config.toml
experts_per_token = 1
d_expert = 672
d_shared_expert = 0
routed_scale = 1.0
init_std_router = 0.00721
norm_place = "pre"
norm_eps = 1e-06
positions = "rope"
rope_theta = 2820.0
init_std_o = 0.0339
learning_rate = 0.00165
dataset = "wikipedia_en"
Below are experts of layer 3 (counted from 0) of a mixture-of-experts language model. Rows are named router (the router's row for the expert), up (a neuron's input weights, with its number), down (a neuron's output weights, with its number) and show model dimensions 192-255. Each number is 128 + 24 x the weight over its row's rms, rounded and kept within 0 to 255.
After each expert's rows: a language model's description of what the expert responds to. This comes from a sample of Wikipedia text that the model never trained on.

# expert 12
router [101 145  95 117  95 141 123 112 116 107 111 114 149 106 118 171 129 128 131 131 109 121 158 124 138 157 105 125 154 144 154 111  74 139 149 150 123 135 140  93 122 101 146 128  99 108 185 157 109 124 147 129 123 124 119 159 154 132  65 100 129 118 149 119]
up0 [100 115  75 108 102 116 145 168 194 115 137 106 128 161 137 123 123 114 136 128 148 122 161 144  87 121 116 146 119 132 137 105 125 119 106 102 136  72 113 150 130 142 118 113 153 114 107 125 108 119 162 132 138 122 144 139 184  93 139 135 108 101 161 152]
down0 [128 196 131 147 155 182 128 109 132 163  94 165 121 106 115 140  77 113 144 147  90 150 143 136 109 125 169 103 131 104 114 118 162 125 154 128 100 127 121 134 146 137  92 179 116 115 120 131 130 148 130 120 120 138 150 130 117 101 141 125 144 129 115 109]
up1 [ 91 112 109 112  79 117 113 135 111 143 155 107 161 150 101 159  84 175 104 117 142 110 122 133 123 132 135 105 147 140 152  86  83 157 131 150 146  92 146 119 144 138  93 132 104 124 149 125 125 112 169 154 129 129 100 141 112 123 116 133 103  93 106 127]
down1 [152 181  90 128 130 146 114 120 133  98 112 123 118 138 131 126 130 129 124 139  68 147 124 135 100  99 141 117 104 126 122 133 157 150 140 115 129 163 168 140 152 100 116 104 133  92 125  86 116 157 132 117 163 111 137  94 164 179 129 144 163 162 117 105]
up2 [172  99 129 137 120 115  88 164 117 130 109 109 125 137 103 139  84 125 124  94  94 158 114 146 136 107 138  98 110 139 120 132 121 159 152 145 115 126 132 163 147 142 127 153 106 117 128  69 137 156 118  85 124 137 158 163 109 119 132 114 121 131 130  97]
down2 [172 102  72 139 105  96  66 140 125 102 137 101 132 144 137 122 132 107 151 176  94 135 152 150  87 110 136 140 145 152 151 151 172 137 115  80 104 131 112 139 125 118  94 138 129 154 132 172  98 121 102 142 157 120 143 157 106 138 154 119 179 137 147 128]
up3 [131 152 155  91 121 103 159 144 115 145  79 131 150 104 131 136 148 141 108  85 141 148 118 164 114 144 120 165  94 132 125  82 151 102 167 109 136 155 147 124 169 142 124 111 128 136 161 106 134 111 163 110 143 107 145 129 114 142 134 131 164 174 125 127]
down3 [104 108 103 175 134 132  99 106 138 154 106 100 108 176 111  97  98 103 117 139  70 154 148 127 115 157 142 118 139 108 156 130 136 153 114  88 138 123 126  95 140 102 120 105 128 105 101 159 110 148  94 146 100 149 102  90 113 107 148 130  73 117 133 124]
up4 [140 150 108 198 130  90 107 138 150  61 157 131 138 145 145 110 113 147 142 126  89 128 172 112  85 119 126 130 144 151 126 153 137  99 115 149 111 107  94 141 119  88 150 151 148 136 124 108 119 116 148  88 133 120 133 152 109 133 142 164  98 152 118 167]
down4 [ 98 152 117 155  92 117 160 107 114 136 146 150 186 128 136 117 121 169  95 171 130 190 108 147 167 172 123 110 160 110 138 178 104 147 124 101 136 104 112 169  79 172 121 138  46 142 132 108 108 126 140  99 104  97 117 129 173 130 139 117  94 105 152 113]
up5 [127 111 139 118 105 152 101 156 132 126  90 143  75 126 118 120 132  96 187 124 114 150 146 133 164 136 125 111 130 151 163 121 139 104 124 153 183 146 136  87 150 130  93 114 161  82 164 130 151 118 128 120 127 159 122 131 133 131 153 126 119  96 124 128]
down5 [159 135 164 123 127  97 122 104 151 170 137 110 184 124  92 104 137 137  94 146 129 126 152 100 132 137 161  89 121 128 134 132  88 147 121 112 108 131 137 155 119 140 157 148 110 124  93 140 101 152  81 152 150  83  88 136 116 145 148  94 124  89 164 124]
up6 [157 106 154 161 101 120 114 108 115 133  96 105 151  93 124 162 131 136 154 122 158 110 122 135  80 153 146 143 144 152 110 149 148 167 117 140 140 102 156 160 156 137 144 129 156 148 181 109 113 107 169  89 140 156 127 142 121 149 143 139 152 111 151 160]
down6 [108 138 120  96 122 125 131 163 158 152 163 130 164 165 119  91 162 126 112 152  97 102 125 164 180 141 154 132 132 104 172 105 119 118 110 132 117 123 108 105 107 131 136 129  93  92 153 144 126 142  86 150 156 102 143 142 127 101 115 131 138 143  98 123]
up7 [125 139 160 116 136 148 113 120 118 111 125 115 150 128 125 138 190  98 128 113 125 117 130 168 186 106 121 136 183 138 131  65 152 133 172 117 139 136 163 151  76 125 125  92 125 100 114 108 137 170 136 102 154 111 122 103 151 133 103 113 139 181 121 106]
down7 [132 127  97 133 157 117 130 151 150 136 143 113 145 166 117 116  76 139 150 124 128 149  99  74  63 133 138 137  80  87 120 133 130 109 126 169 107  87 108 123 175 146 132 151 136 168 163 187 144  92 106 139 113 137 135 142 109 116 148 165 119 107 114 118]
Name-ending syllables. Final syllables of personal and place names, such as -ia, -ina, -ton, -ova, -sburg in Kabylia, Catanzaro, Arsenal, Sasaki.

# expert 1
router [158 100 141 130 114  94 119 113 107 164 159 121 105 160 131 145 132 133 115 155 152 111 102 110  92 114 168 120  94 129  99 105 177 187 103  91  99 103 150 177 126 120 142 141 146 142 107  84 154 136 136 134 135 139 146 154 112 125 153 152 141 125 144 132]
up0 [129 128 149 157 127 164  98 112 156 116 121 175 130 126 145 111 161  66 119 111 106 167 142 121 146 144 144 113 104 159 101  93 117 118 122 193 124  91 139 130 132 127  73 146 128 159 143 146 106 167 144 136 144  55 141 192 132 115 159 167 129 109 127 142]
down0 [129 113 145 126 126 111 157  97 107 115 129 112 121 107 121 139 171 148 138 148 131 117 122 125  95 146 105 139  96 106 115 134 128 145 129 145 141 129 110  99 161 155 113 125  76 164 114 166 143 122  88 158  85 143 124 103 122 142 129  88 117 159 132 151]
up1 [119 128 152 125 160 136 100 148 113 109 137 157 132 114 176 116 102  99 128 122 116 139 133 118 144 126 101 122 141 135  93 115  92  80 140 154 112 110  56 146 169 108 145 132 137 134 140 128 115  83 140  72 152 121 110 151 127 146  80 115 157 129 105 129]
down1 [122 118 119 139 159 138 105 112 127  91  95 107  92 168 118 110 158 138 121 159 124 141  95 101 146 158 141  66 137 105 163 164 115 116 166 123 134 149  93 101 151 131 119 104 114  71  97 142  77 175 139 179 116 157 138 101 102  99 159 145  97 124 104 112]
up2 [162 134 118 111 126  82 104 137 147 148 102 128 141 144 133 115  82 130 154  96 141 114 110 155 124 125 106 155 118 128 114 115 129  77 115 106 119 189 140 147 142 136 129 148 108 136 173 130 116 124 146 105 137 137 129  89 108 111  93  88 168 106 113 102]
down2 [134 125 130 115  98 136 119 123  85  82 192 142 127 151 133 159 125  82 135 115 140 176 159 121 124 141 137 116 125 123 157 115  99 165 116 133  99 136 172 146 116 110 154 123 164 104 127 120 108 149  76 137 111 137 145  97 115 135 136 144  98 163 167 113]
up3 [ 83 112 113 127 180 106 148 119 140 128  76 171 155 116 147 137 115 104 133 116 124 172 153 101 164 155 119 113  97 110 101 117 113 114 130 186 127 105 162 150 118 100  98 108 124 117 135 177 154 153 185  70 109 144 144 156 137 111 148 121 102 116 154 132]
down3 [ 92 171 134 102 127 136 136  85 134  92 151  93 124 123 148 128 106  80 145 117 172 149 167 125 111 110 157 128 122 153 139 108 169 118 116 144 101 152 111 147 137 141 137 121 155 135 146  97 143 141  92 137  92 100  97 115 144  82 165 110 188 132 116  97]
up4 [142 156 163 124 158 123 142 150 180  86  92 174 149 148 130 126 159 134 177 135 127 138 122 157 132 127 126 108 147 110 140 125 164 105 169 121 136 125 133 128 187 153 117  82 148 158 150 117 100 156 119 158 101 111 146 109 112 150 167 146 146 137 131  84]
down4 [102 160 127  87 107 175  83 155 148 109 153 174  76 103 122 134 128 152 119  96 167 101 111 130  92 142 117  96 138 171 123 138 100 123 129 159 108 122 135 121 106  84 116 134 135 106 160 136 134 107  83 148 148 107 146 146 152 107 120 104 142 142  95 126]
up5 [110 120 170 138 128 112 121 128 143 110 134 191 175  94 132 100 163 112 105 135  99 166 132 141 128 136 137 137 135 186  74 106 146 123  88 102 141  96  92  90 108 123 113 133 146 152 174 111 137 131 116 145 104 106 152 126 151 121 170 166 125 143 143 122]
down5 [ 83 133  98 112  99 134 124 114 151  95 121 111 114 120 133 171 149 136 115 161 164  95 132  98 134 159 128 136 149 115 117 127  88 116 131 170 125 159 143 114  88 136 140 162 110 126 130 115 141 116 104 143 137 159 133 130 133 138 136 157 163 132 103 137]
up6 [110 141  73 165 132 165 122 155 128 160  99 137 141 146 119  85 142  91 126 144 111 160 126 136 134 149 128 105  80 100 137 148  81 121 119 127 106  88 108 136 112  85  80 146 133 125 142 107 150 130 121 160 115 125 140 138 126  94 132 109 116 120 130 158]
down6 [103 106  98 120 154 134 134 151 140 120 163 125 105 138 121 126  68 133 154 151 115 142 133 110 127  95 144 114 182 128 131 123 168 138 156 105 114 167 121  99 128 158 124 119 114 152 120 157  91 159 119 158 114 110  88 126 156 134 121 158  66 145  98  75]
up7 [124 123 121 131 119 149 167 137 115 147 131 133 123 146 106 135 160 147 176 151 124 112 137 127 130 141 141  79 137 138 115 128 135 134 121 141 125 107 124 128 120 126 108 120 123  84 126 133 140 138 146 136 131  93 132 119 142 115 113 177 108 132  90 110]
down7 [154 154 118 162  95 122 136 136 136  85 116 164 139  80 151 117 154 105 146 108 133 130 122 105 103 186 101 139 133 145 131  78 191 110  88  99 120 135 152 146  92 139 123 160 130 124  93 143 123 168 140  83 138 118 156 133 155 114 142 124 134 162 151 158]
Line starts and headings. Line breaks and the first token of a new line or sentence, such as heading markers ==, table pipes, and openers like The, In, When.

# expert 10
router [183 123 152  93 162 156 104 134 164 127  98 125 115 139 102 123 118 136 143 142 109 192 136 123 171 115 148 115  84 125 112 127 128 130 164 158 171 136 120 107 140 115 100 106 172 133 131 116 174 134 101 116  88 118 147 117 127 112 168 142 110 122 116 129]
up0 [ 71 146 124 143 148 111  90 105 126  99 108 135 150 126 142 107 115 141 128 132  71 158 168 162 174 106 110  98 118 133 127 104 107  85 114  93  98 127 156 126 116 158  67  99 122  97 124 126 149 103  99 128 157 147 184 122  97 115 104 157 120 162 145 120]
down0 [128 121 150 151 102 126 145 167  93 161 106  80  86 116 109 172 144 154  70 102 159 102 135 130 139 135 163 160 170 105  76 137 141 123 150 162 159 132 108 179  75 183 111  84 110 139 159 116 143 152 152 151 138 171 111 115 166 125 123 126 125 124 126 114]
up1 [163 155 126 107 157 164  96 105 113 122 168 118 118 107 122 132 121 165  95  90 166 104 157 109 121  93 114 132 145 152 117  82 121 143 122 159 192 149 127 142 138 184  87 101 113 116 106 169 102  55 131 133 154 149 165 159  93 124 139 171 129  98  99  93]
down1 [104 115 102 141 153 168 171 164 158 136 140 137 102 100 134 110  90 150 160 107 138 122 167 112  91 146 150 167  82 134 122 158 106 126 128 118 103 149  67 137 155 153 106 112 136 106 123 152 167 121 115 117 147 126 132 101 141 135 127 103 117 145 119 126]
up2 [ 66 113 169 129  95 154 157 177 101 173 152 163 102 154 126 181 127 142 165 132 106 120 136 138  88 158  76 139 135 132 124 124  98 125  87 106 124 160 107 118 121 154 136 112 142 122 144 146  66  57 118 149 138 139 136 131 196 136 107 118 116 114 105 148]
down2 [ 95 132  87 119 119 129 138 117 120 122 117  64 155 144 110 153 118 115 145 146 158 141  84 169  80 157 169 116 145 113 136 128 137 113 141 110 118  91 146 152 171 133  94 170 159 102  88 124 102 137 140 165 106 157 133 147 114 134 132 126 107 130 169 145]
up3 [129 108 108  79 127 147 155 140 155 130  77 132 169 151 107 106 109  76 126 129 146 143 138 123 120 142 101 108  91 121  97 104 150 140 120  95 146 166 170 133 135 111 134 154 130 137 162 132 176 112 156 125 130 155 114 142 128  97 133 108 140 129 161 124]
down3 [141 124 130 168 136 111 135 151 166  93 146 139 156 175 193 147 122 147 137 134  85 136 150 145 167 149 129 114 162 132 144  80 105 125 155 161 122 140 137 150 110 180 149 152 103 151 136 117 125 121 132 136 124 126 112 135 131 140 113 188 138 116 135 145]
up4 [121 115 146 121 119 101 105 181 209 110 150 142 133 148 175 118 134 161 143 162 131 166 130  99  90 135 111 154 178 135 152 147 136 106 154 140 139 132 113 142 123 109 127 145 108 155 126  93 111 127 143 105 120 144 110 164 163 131 118 138 107 104 138 110]
down4 [110 133 121 144 194 116 137  90  90 105 120  90 107 144 101 105 146 148  98 135 170 127 117 107 134 163 119 121 109 122 122 169 106 109  98 133 130 110 122 131 151 137 118 142  94 141 137 138 167 110 165 134 145  96 138 140  84 171  99 109 109 133 133 157]
up5 [111 129 112 108  64 113  69 175 168 120 111 162 151 117 129 171 133 129 124 146 117 160 114 172 135  88 103 115  90 121 121 136  88 103 145  85 118 112 105 115 118 154 110 159 110 108 137  99 113 114 125 123 147 120 124 102 117 136 132 129 130  88 110 160]
down5 [147 130 145 142 127 128 109 109 102 128 130  94 120 173 189 104 122 111 118 138 105 103 118 121 158 105 156 121 101 107 131 117 113 126 149 130  99  74 111 142 114  85 150 116 162 119 150 154 182 166 129 126 121 121 121 127 121 150  90 113 108 163 137 124]
up6 [120 176 116 127 134 106 161 111 169  48 100 183 109 157 110 121 134 117 163 132 119 107 158  90 149 140 104 120 122 118 134 146 109 156 119 123 172 125 166 160 176 110 115 126 107 130 134 144  82 123 102  77 128  84 176 116 127 140 124  74 111 115 123 144]
down6 [134 130 127 130 157 146 127 161 119 155 125  52 160  86 138 158 118 106 130 131 144 113  99 140 117 164  92 129 159 107 108 117 164 150  81 152 140 110 127 147 129  76 124 119 134  98 130 144 140 129 131 162 158 158 130 109 171 120 116 122  86 142 122 123]
up7 [169 141  85 145 154 106 118 149 103  94 129 113 110 159 142 154 116 134 163 124 142 125 109 112 143 107  95 168 122 116 110 121 108 147 107 133 120 139 165 153 209 112 130 112 139 143 163  96 122 112 110 148 115 139 106 142 137  86 133 124 147 126  96 101]
down7 [160  64 147 146 129 117 126 105 136  66 156 148 111 139 117 124 156 153 117 117 138 107  97 123 127  92 134 149 138 164 139 147 151  79 131 123 142  77 108 105 101  77 107 163 118 146 155 147 123 147  90 167 158 104 153 108 141 121 123 118 120 158 131 138]
Early pieces of names. Short letter pieces right after a name's first piece, often vowels, as in Dee, Meeker, Marseille, plus digits in sports tables.

# expert 7
router [105  84 136 124 109 119 126  96 121 102 166 163 105 136 133 109 133 142  95 138 126 130 178 110 107 134 120 118 108 103 148 147  96 136  99 148 133 130  90  92 117 132 172 127 114 150 122 154 126 156 107 132 112 126  98 129 128 151 139 108 115 110 147 144]
up0 [131 119 106 136 168 132 140 109 154 148 163  87 118 178 121 142 173  97 102 102 169 168 149 146 130 131 125 150 144 139 137 124  69 151 113 129 146 160 106 123 124 152 144 138  93 138  84 139 142 135 116 142 213 117 156 119 139 109 138 123  97 158  53  76]
down0 [117  88 123 117 133 148 168 111 104 147 136 111 126 121 158 118 120 123 127 109 133 148  98 157  98  99 127  94 132 140 154 120 135 135 109  68 153 132 125 130  93 130 140 131 162 122 116 119 165 148 124 114 116 152 158 104 114 113 117 126 171  76 118 144]
up1 [151 115 162 102 127 155 123 153  99 122 112 113 136 107 149 151 122 160 132 124 103 113 184 155 162 115 120 136 151 112 137 111 122 106 113 147 175 150 135 111 153 134 133 102 136 120 158 119 127 106 119 154 114 137 128 123 110 138 161 141 122 129 177 155]
down1 [113 126 160 122 108 162  90 124 154  87 140 164 100 125 161  94 119 131 138 120 144 124 115  92 122  91 125 115 128 112 105 105  92 130 162 161 120 141 136 108 116 125 118 122 140 138 128 121 134  98  96  84 136 135 143 114 108 168 110 114 140 112  85 131]
up2 [146 141 109 117  83 162  93 167 137 117 131 104 138 138 127 130 161 155 102 150 107 134  88 121 119 144 191 116 125 106 122 103 156 145 122 131 180 122 131 115 142 133 118 105 116 183 157 102 119 123 118 106 169 131 164 200 122  84 102 123 132 123 115 131]
down2 [ 70 113 106  97 156 120 108 147 113 123 134 119 122 109 154 134 145 104 152 107 110 119 173 115 133 152 111 145 157 122 130 108 152 116 139 126  82 148 118  76 128 120 114 141 126 101 134  89 109  92 108 143  90 160 115 125 108 140 103  90 130  98 160 118]
up3 [113 161 134 110 109  76 129 137 119 116 141 116 111 121 154 103 152 122 136  64 141 135 125 128 130 129 123 149 156 120 157 135 154 114  82 144 138 114 137 186 162 147 126  79 148 172 167  95 139 139 147 132 139  95 164  65 139 125 118 115 127 177 101 139]
down3 [125 126 142 146 147 150 118 144 145 157  89 113  77 153 115 143  91 126 151 150 107 124 118 135  77 197 106  81 115 125  99 157 122 162 136 163  94 116 151 163 128 133 143 121 139 142 135 103 138 155 146  94 143 187 111 123 147 110 134 125 153 107 187 130]
up4 [ 78 118 174  91  83 148  79 124 136 118  94 121 150 110 138 156 142 188 148 128 109 126 137 144 157 133 136 117 137 130 131 139 118 123 169 166 125 122 128  79 114 125 114 119 144 128 130 138  62  99 145 138 118 130  92  87 127 202 110 107 120 120 162 144]
down4 [141 134 110 127 139  76 159 109 133 195 141 138 140 155 148 138 104  96 140 134 108 149 137 119  71 156 133 158 112 120  73 137 134 124 154 124  99 107 125 172 142 148 140  89 125 139 110 120 150 128 159 100 131 101 135 138 123 107 145 124 126 152 126  96]
up5 [130 110 122 121 106 110  89 117  97 143 114 119  83 119  68 141 165 131 152 159 100 119 150 146 134 132 122 126 117 106 143  87 146 112 156 140  61  99 108 100 108 116 111 128  79 139 162 134 123 149 176  75 101  93 134 160 130  79  85 145 123  87 124 111]
down5 [121  80 160 120 143 128 103 153 138 111 142  98  83 148 148  98 117 155 106 132 138 119 113 109 116 125 125 115 168 134  92 136 102 114 130 131 112 140 119 136 119 136 152 107 130  79 103 126 136  73 134 164  92 161 134 126 126 163 152 163 124 149 125 115]
up6 [133 147 168 176 141 130 166 155 113 114 137 150 141  96 149 137  80 142 140  90 128 139 139 169 131 122 168 154 149 158 125  84 124  95 178 115 138 146 163 124 108 108 134 142 118  97 165 127 128 118 143  77 137 156  90 144 116 138 136 146  92 134 139 107]
down6 [131 135  88 119 118 158 138 146 142 157 131  94 107 111  96 117 128 132 123 127 118 107 126 144 129 157 128 113 100 101 219 158 137 103  83 151 152 129 151 122 127 128 155 118  99 148  99 133 133  84 115 102 119 157 133 152 107 115 100 128 131 110 104 139]
up7 [120 138 138 123  87 102 140 157 162 100 113 121 123 123 143 128  97 134 165 132  90 109 154 133 121 124 145 102 142 107 120 110  93 140 143 172 169  92 119 143 163 147 125 126  85 109 135 147  89 108 109 126 192 120 175 149 120 111 114 169 129 147 113 117]
down7 [149 145 114 135 158  90 141 129 137  96  95 108 128 160 157 116 138 140 130  89 119  57 120  81 137  89 137 131 122 132 109 143 109  99  86  90 175 125  95 126 142  84 137 191 146 136 136 172 114 105 136 117 155 161 110 116 129 161 106 109 113 101 137 132]
Heading ends, table pipes. Closing heading markers like === and ====, table cell pipes, and function words after a subject, such as the, that, only, have, is.

# expert 4
router [112 102 141 120 107 140 113 133 172 109 137 118 147 130 149 111  68 134 127 116  57 131 123 134 144 134  80 138 105 108 132 152 101 145 115 106 159 151 114 161 119 141 143 139 127 107 138 108 117 112  82  79 104 161 152 119 124 122 146 148 143 116 149 150]
up0 [168 139 102 121 138 139 157 133 170 143 123 111 106 112 127  91 127 125 149 160 121 149 158 141 151 108 127 128 139 156 162 140 115 116 107 145 139 173 166 161 131 111 131 110 144 123 135 109 152 121 116 145 142 131 152 109 134 139 135 126  98 124 152 105]
down0 [104 140 120 156  96 130 125 128 109 150 150 116  88 124 127 129 140 132 124 125 150 163 138 125 100 123 134 154 118 121 115 127 162 127 149 139  91 143 177 130 142 174 106  98 127 111 121 163 122 179 127 143 107 150  99 125 105 119 136 152  94 129 138 160]
up1 [131 151 133 120 184  74 123 135 107 180 159 119 118 148 107 120 106 147  94 114 136 132 112 166 140  78 126 118 125 110 120 155 141 118 132 105 106 121 156 123 174 101 127 120 116 146 131  74 180 138 133 157 137 155 166  95 104 159 111 168 117 165 107  98]
down1 [145 113 149 127 107 139 186 151 112 135 112  85 154 130 134 174 144 129 148 129 153 106 100 147 123 183 113 126 143 163 135  95 110 116 155 115 148 129  94 131 114  80 178 176 154 118  92 126  99 138 176  98  88  81 130  92 139 112 146  82 131 162 147 129]
up2 [ 85 122 125 132 111 144 184 123 184 124 140 112 132 140 150 129 141 152 114 137 117 158 159 177 193 124 124 149  76 133 137  73 142 135  74 154 100  89 109 171 170 169 143 145 129 129 169 123 163 138 163  90 114 140  80 121 137 144 159 123 123 126 133 153]
down2 [142 115 127 108 135 138 128 132 114 131 113 172 105 136 127 102 145 123 136 128 120 100 169 149  96 103 140  85 185  97 119 150 117 129  99 122 129 146 125 115 111 112  91 147 127 178 135 128  97  91 114 156 126 115 141 126 125 137 105 151  83 110  91 138]
up3 [173 171 129  91 116  90 129  99 143 185 143 112 126 147 147 142 128 151 108  67 147 173 168 152 110  94 151 141  94 116 150  83 139 122 156 120 108  99 127 126 145 131 116 124 131 117 111  98 123 134 125 122 135 131 118 102 101 136  95 117 144 101 145 120]
down3 [ 88 119 138 124 132 140 151 112 132 144 109  60 141 103 150 204 113 140 119 135 137  98 128 137 154 167  85 127 138 148 150  99 112 121 135 120  80 151 152 123 112 137 142 140 140 162 131 149  90 147 146 154 125 103 121 106 129 168 133 117 103 144 175 153]
up4 [ 89 140 122 143 147 153 101 139 116 136 110 125 186  85 123 118 133 126 161 130 139 129 136 164 129  66 149 115 145 144 119 116 144  98 141 126 147  69  95 159 103 103 141 100 152 106 161 124 111 118 158 115 139  97 139 107 140 136 156 166 130 129 153  96]
down4 [124 108 175 102 116 151 145 111 162 137 132 143 106 144  83 124 138 122  90  99 144 137 172 154 114 111 134 135  99 136 151 118 135 173 119 151  93 125 158 122 112 136 118 148 134 140 125 153 133 131  75 128 130 129 125 102  66 103 108 154 137 130 112 119]
up5 [ 98 103 132  88 105 133 102 152 134 176 122 130 112 162  64  85 129 157 134 111 147 150 148 103 155 122 131 181 124 150 156 119 130 155 143  93 126 140 139 181  93 160  99 114 100 149 109  94 150 173 115 117  98 141 130 123 116 137 145 123 152  88 126 118]
down5 [134 137 118 151 170 149 125 137 137 182 147 145 145 159 117 126 130 127  58  94  99 159 153 142 148 109 165 162 104  99 177 133 115 157 141 168 100 138 111 111 147 127 100 123 116 100 171 123 135 121 148 120  96 149 112 136 157 123 153 136  99 101 136 158]
up6 [160 141 129 110 105 120 132 131 114 114 139 190 114 127 147 109 101 116  91 127 140 176 109  94  96 101 120 153 121 145 116 119 115 169 124 157 118 138 127 144 134 150 110 119 129 120 117 138 138 136 139 126 134 156 134 141 119  92 135 147  96 145  90  86]
down6 [157 128 119  89 130 138 105 127 132 143 129 144 141 119 134 120 167 104 151 159 145 115 144 100 142 155 119 163 179 146 160 118 126 120 180 110 139 111 122  94 108 100 149 112  89  82 155 162 124  86 105 170  78 120 122 129 142 165 140 123 118 102 126 157]
up7 [154 111 144 110 112 104 133 121 117 155 124 158 120  99 151 162 130  87 146 116 129 120 135 169 190 118 112 163 117 153 137 120 114 184 100 173 158 135 148 145 133  84 121 127 139 102 160  99 120 140 145 130 112 107 149 144 144 152 138 145 151 111 120 139]
down7 [120 140 152 140 127 134 134 108 138 130 119 126 131 105 151 104 149 154 103 113 133  75 158 138 117 136 134 112 158 102 131 107 130  86 129  85 149 146 117  96  86 120 161 131  93 136 110 141 141 117 152 119  97 101 155 129  74 114 103  78 136 120 112 132]
Mid-word name fragments. Inner or final word pieces of proper names and titles, mostly consonant-heavy, such as d in Hurd, ing in Jobling, ger in Tigers.

# expert 0
router [129 102 119 142 125 132 151  80  97 141 161 105 135 129 151 190 155 144 109 162 142 102 119 118 139 150 129 118 129 143 119 106 146 108 120 120  94 126 120 104 113 122 161 128 102 180  96 146 129 141 126 145 129 125 114 127 108 130 116 121 133 182 107 116]
up0 [113 138 116 104 149  70 138 131 106 116 149 120 114 146 128 107 152 133  96 100 109 123 141 114 108 134 126 146  96 150 127 127 108 127 119 134  98 127  95 138 146 164  83 127  52 138  85 113 151 129 150 123 122 122 131 137 105  59  85 111 104 147 103 173]
down0 [106 138 101 114 163 151 124 106 152 123 158 120  92  86 116 148 144 164 192 137 130 170 141 183 145  71 141 115 169  88 137 125 134 122 111 113 173 164 150 163 121  75 111  97 122 113 218 127 138  89  98 155 125 148 126 121 103 172 171 154 119 130 139 118]
up1 [108 110 160 129  99 146  97 115 168 145 114 102 161 155 156 184 126  95 132  76 132 136 124 136 148 123 138 163 153  93 132 139 129 120 101 154 117  52 107 148  85 113 115 128 146 156 136 126 159 165 158 136 127  40 131 136 146 106 115 132 113 119  79  96]
down1 [142 139 131 125 145 121 132 151 164 166 173 161 127 133  94  96 124 145 126 140 121 125 129 132 136  71 123 171 140 148 126 120 148 115 119 121 143 140 142 112 149 151  88 108 113 124 126 142 117 129 119 149 121 171 160 104 124 140 120 162 125 137 103  92]
up2 [133 153 171 110 108 102  94 140 125 135  86 123 188  89 121 147 115 167 126 140 135 119  95 159 165  99 166  94  94 116 137 109 147 151 127 115 141 118 143 134  96 128 125 100 128  89 130 147 132 139 161 126 127 107 124 120  61 135 148 122 112 137  99 170]
down2 [166 137 116 138 132 128 165 121 106 131 150 120 142 143 121 114 167  88 107  81  86 155 109 138 124 145 141 127 144 107 107 136 107 140 124 144 108 132 134  96 157 135 154 164 101 113 142 142  88 109 147 131  97 123 120 117 151 144 125 129  97  88 155 152]
up3 [111 164 190 113 157 114 116 109 125 133 114 122 149 136 132  77 150 121 136 130 162 126 109 118 104 158 140 120 150 140 151  82 128 126 115 153 126  98 112 140 119 147 129 133 144 126  97 110 108 129 157 174 155  86 114 115 110  97 111 110 105 131 179 162]
down3 [132 120 115 135 153 134 145 163 120 141 109 142 104 156 141 172  83 115  93 125 101 147 148 140 158 142 130 153 107  89 138 131 111 179 140 119 120 136 147 130 175 140 136 114 131 145 163 129 161 160 121  68 103 166 157 168 166 150 134 110 150 119  84 103]
up4 [144  92 139 132  99 143 147 145 138 142 127 114 187 126 136 153 140 121 115 115 121 159 139 170 157 128 146 146  87 118 163  93 127 135 128 140  94 104 116 112 151 145 125 136  99  94 118 154 133 113 131 121 102 109 124 139 164 105 125 122 120 105 115 125]
down4 [146 126 131 114 178 104 116 135 125 145 110 119  95 122 150 127  84 120 166 190 114 108 104 150 138 149 129 146 162 111 133 162 166  79 102 106 147 137 156  97  80 125 174 128 188 140 123  80 144 129 118 136 143 123 127  82 149 175 112 122  93 111 129 154]
up5 [139 160 115 117 129 129 107 173 140 122  94 153 137 167  96 102 129 143 143 102  92 146 159 166 149 129 162 117 150 116 126 111 114 148 163 139 157 113 120 119 121 149 123 123  93 108 159 117 114 125 104 105 157 128 159 137 124 138 120 118  87 114 105 124]
down5 [160 110 116 137 140 138 115 112 150 151 139 119  76 110 137 143  95 140 104  87 138 142 158 111 101 148  91 126 117 157 129 143 172 111 127 138 149 151 150 121 119  91 117 143 181 142 165 113 141 108 121 110 130 141  97 137 150 138 154 154 117 165 144 131]
up6 [133 138 153 131 171 117 150 125 162 142 130 105 118 140  79 138 128 163 115 126 133 145 130 138 143 134  95 134 154 160 136 136 149 176 129 150 178 107 123 178 102 129 136 116 128 128 117  88 166 110 124 112  87 136 122 155 214 131 101  82 155 141 150 143]
down6 [107 141 131 161  96 138 143 131 128 121  97 125 129 164  99 110 135 142  70 150 107 144  99 103  98 157 128 167 143  82 158 154 156  84 146 138 135 125 101 150 165 129 143 132 131 145 167 156  76 133 123 101 118 136 141 127 101 121 135 145 138 121  90 125]
up7 [159 136 152 185 109 113 108 134 122  92 154 170 111 179 109 124 126 170 126 146 115 139 134 135 107 106 134 116 155 155 100 118 149 174 144 105 122 117 102 143  94 100 133 173  72  79 146 130 107 133 181 121 133 105 140 147 173 125 109 132 110  93 104  90]
down7 [129 118 113 126 136 195 132 122 163 114 137 144 128 112 108 126 126 119 125 146 133 124 117 180  81 141 132 142 124 115  86 133 136  73  88 144 114 114 137 115 112 135 121 115 134 128 137 117 117  96 120 152 140 110 120  90  97 134 104 119 134  90 117 136]
Clause-initial subject pronouns. Subject pronouns beginning a clause after a comma or period, such as it, He, They, This; also line breaks ending list items.